Below are experts of layer 9 (counted from 0) of a mixture-of-experts language model. Rows are named router (the router's row for the expert), up (a neuron's input weights, with its number) and show model dimensions 0-223. Each number is 128 + 32 x the weight over its row's rms, rounded and kept within 0 to 255. Numbers have three digits each.
After each expert's rows: "comes after" lists some tokens at least twice as common just before its tokens as in all text; "mostly gets" lists some tokens that are sent to it at least half of the time. This comes from a sample of Wikipedia text that the model never trained on. Tokens count by the router's weight.

# expert 133
router:078132133144093166076128161085087058122095116153118054101061156124120138083154137062120177103124096127121135151124134112119150121137125122133132099130177125170132160141116140159144180109130070116125110123096099175139181186145132169137176077164137105165121137138149109145131160071116132119142086203119127209125170154094135119130119134078105158156169107105171139090091139131167127215117145109118081086131141142100161082166136139108184151111102087085143114129090139089148169118099149202153102124119158116090101107119142136053144178180083117130143123206165083158118091134198106130113145149173160167114119089103116132099104129073153139076134148111044106120126193143142101208119
up0:091089118151089137182069111093106131091122152109080116126124170103134113149103100138200128131145122136100158106138138107126121082115154113134120081122115094124161162111094104114185148205178130089149107066107154182105091162119188159197081166120134255137082115144172085141113140132101105071099155175150127157176140145145113165101127153109095144119140111118118140075088197130141135134164145106088088112134156155173106068145111125123104137120157116134068110146173211122070163075174128157156102178132158118082137066097112119078111182130150114130155185142139149157171115153121130121170132160115119124111091142104127156153105196101077167127125161155149113078159125058179150129103
comes after: " |", " in", ",", " of", " New", " at"
mostly gets: "″W", " MPC", " JPL", "″E", " Chevrolet", " Stadium"

# expert 83
router:182160138145131117104097113129163141156198146085147182100088092154153137117043131132075127139065130141081155093124142139080115136107123180105157145089094076158165084177110096113089105120095103088156146165155130150136111128113172171190099126143125166121094153164123130079073172134182168121090145147053156143097160119084124099148194150109091149159162156115158108171157126162130138122106171163144109176147098097126103093157135099136128115164132111137080131118138093140115140108160133135148165160185082146076149140162096161202215125161137151116106168097116121070073148118158155083142156122136070173146089091091108135100097098076115040103136185144139100095133156106072125084148
up0:117210129127152189162152084185118061132051111141139090099161123153142172155113152131096133101089132186067134100097143161117131099134149160139135140153183120174113162159095116074129202114133102172140138146114172125105164133137113151154147182110017120110165125169079088171110129107072103075115144146121086142155108094142106143118090101091118146147115053084095143176184117099103116153140089171168107178133071170118119139120155168161117105081142129139093084154079126113143084176097108123119133182124156109129093076133111138164106127127072109119158155099180143168084111100189116116131170180138081110166146082109119084156143112095156090121135153147172173162128158135153087123173
comes after: " the", "-", " of", "'s", " The", ":"
mostly gets: " P", " F", " N", " M", " V", " Ph"

# expert 145
router:163103197172150124106127151093174080077131201125102197047098059105124101150113109113123122121104083139150081078167164122127117067085176139169149124143111134093111122123109040129157151171106148098075145113102107129123062094199150123112130123190134148123086138154061160119118173164122142086088084113095126110094141146136056133150148204131091140088108125200133163121164124132127154159150131127095076146139131097098046146104163185138131127100106078086082105135129147098158171132134085114115119098065132119144176169106111110110099117129174108139146135159136134121143100105129080075135054106134117144126107131177117104099092149102137102154130149085091126087120174115065110163144
up0:119169116118131133113201156216163123120158158171178164158125153121131068164091088133062112175091208087107143135050153183164139135149131114141156086147170135134119188162132151150152143109154129125106171137178104138160120115097105145115081142133148126114151162154109126111087082082163137139106124099117072098122169131126171055116068122137112154142074134118145144153167126137085145101126146124083163153141094105131128158110142107094121100172169151138126105115142103135135145106145083080174199117115130083120131140115122136104158128097092087034168126133050166152141104055160131110115131025077121111155132106159131082124113090116087101114144089087133147156183154159087070192138
comes after: " \"", " |", ",", "-", ":", " the"
mostly gets: " W", " E", " L", " S", " w", " V"

# expert 58
router:193198108147092124143170092164144100101104103143190160095110145121126140131165109125169142107134188141150143144115077135132106167131133110077165090137134145149127148150128182138104130118151093099103121110133100105158089207100108130153077098091174196164173170165124136155110137110134084129081075132048108105138108095115121211132131058116155094141118128075155100117086182137150083114079078080084104110119131169170171113108157117109154103107077141141140155091159086166155094134120107100139113132109088128160094118195140148122159154104125099098104190088124089126020112152162103160167126121123073130155127053136106142119052113106125158128196141129133145125199085104149131156129
up0:091174129120142129095077098092059138191151126105150120119128082181156124138098141122102098129139062160140109139128123085211136093131131168156065115118180105183094218097142138167137183132145098172149125124117086100165098109137075133116085173124116103091189119182124165155108127178120102116072137073131121128119130133107179046151137132103140113160185082138151126121162145153157057119188131127135165111070106148127097135093131103144066152134162115113125092130037095169131123143151140076123165117135089088242151101126117102149134092111143121124137148137138179147110188204106101136112164116114115155138170127125120161141084114107115138131109148128133172154081137121096075116184
comes after: " in", " the", " at", " In", ",", " during"
mostly gets: " this", " that", " However", " where", " same", " due"

# expert 91
router:089156146156151120120164119099213120113122128146148148071152136140119183153123096084149171147141155180126107165179150095119157142140145131133178188038139105123116098127139088186134042160082124095140131180117097141129094118089101142115204125091159119094102119128116082121180147171129204119092121109131131121128134136148139154145104118072130159130150137146167128128139139092135131070151153143082106087191116135168122136124191155110144081136091086154073093155189099120137171101180112168124120138130129100166111157150118103159165086103083099110122104164091080108171133115142152148192070166080125199146077192134109108078123063056105062139157169157133106129120173131130169149126
up0:136120140102223092116103125100184188129167168140091163135145071151137117103132183103107108163142142165154088107078131118140176126159165129149137144125129129145118148083131121122152114081170141163141105186158069052067130081155123128162175146098163114118109129152155041111114090172132107153141087167225130098151153105059110128112122109157151135110125179156157135100116164107122163118178072149128094065135145149157144050105126099136140125127106109127093149200050103157078152139157099163111077134129194068109094105129143112132131113092150165059127084140162111123141154168114133139133144163139133113100086086159123122132077205101127129065152127151124170150123118117107124134057
comes after: " |", "-", ",", ":", " and", " by"
mostly gets: " Ma", " Sch", " William", " Mc", " Alex", " Carl"

# expert 119
router:111132132208190100077178156114187120100152123127171168098102128109133123129138101160099126155115100178143174135145172117095174165097128092152117193108156162095115119173049099113143122128173140126151185178150116106161146098164131167155161076113127158101158218149096052122158120151113115102106095135176156127107139107134070127152107110081176163115162141105151142099086128109104175059108095137107157145118088083159111161146122110129142129130141099096141095128200153083124147160181103185067147131133127114154088155104102161144156096114139069071172107141169131069084131069131135128139103203144174125158160185093136089109152146137128109096109147158129150083173172084159106161082
up0:087130177137116168109104131131097127178083181120092167144113081122104119042104162201137123059104113085101093049092132138164136129082088090151138086090142096150121137166101143171167207137164045079121133168149147141151140112166077099080165146170108099158105124128192147134101165143149108143137134154108165171144120165125107117106072146087156099100177150154087122141141160205125115101184159134133126105128106141107090131068092097129157198112102109096149169049133152156167193092145156072131099142158151148093138130126180148080160145158088095130172131130179090140144136122095142167103120125156132159149154117108160096089094093169072157122118110145121142127108123154105095128071
comes after: ",", " of", ":", " de", "-", " John"
mostly gets: " North", " Sun", " Bay", " Dam", " East", " Far"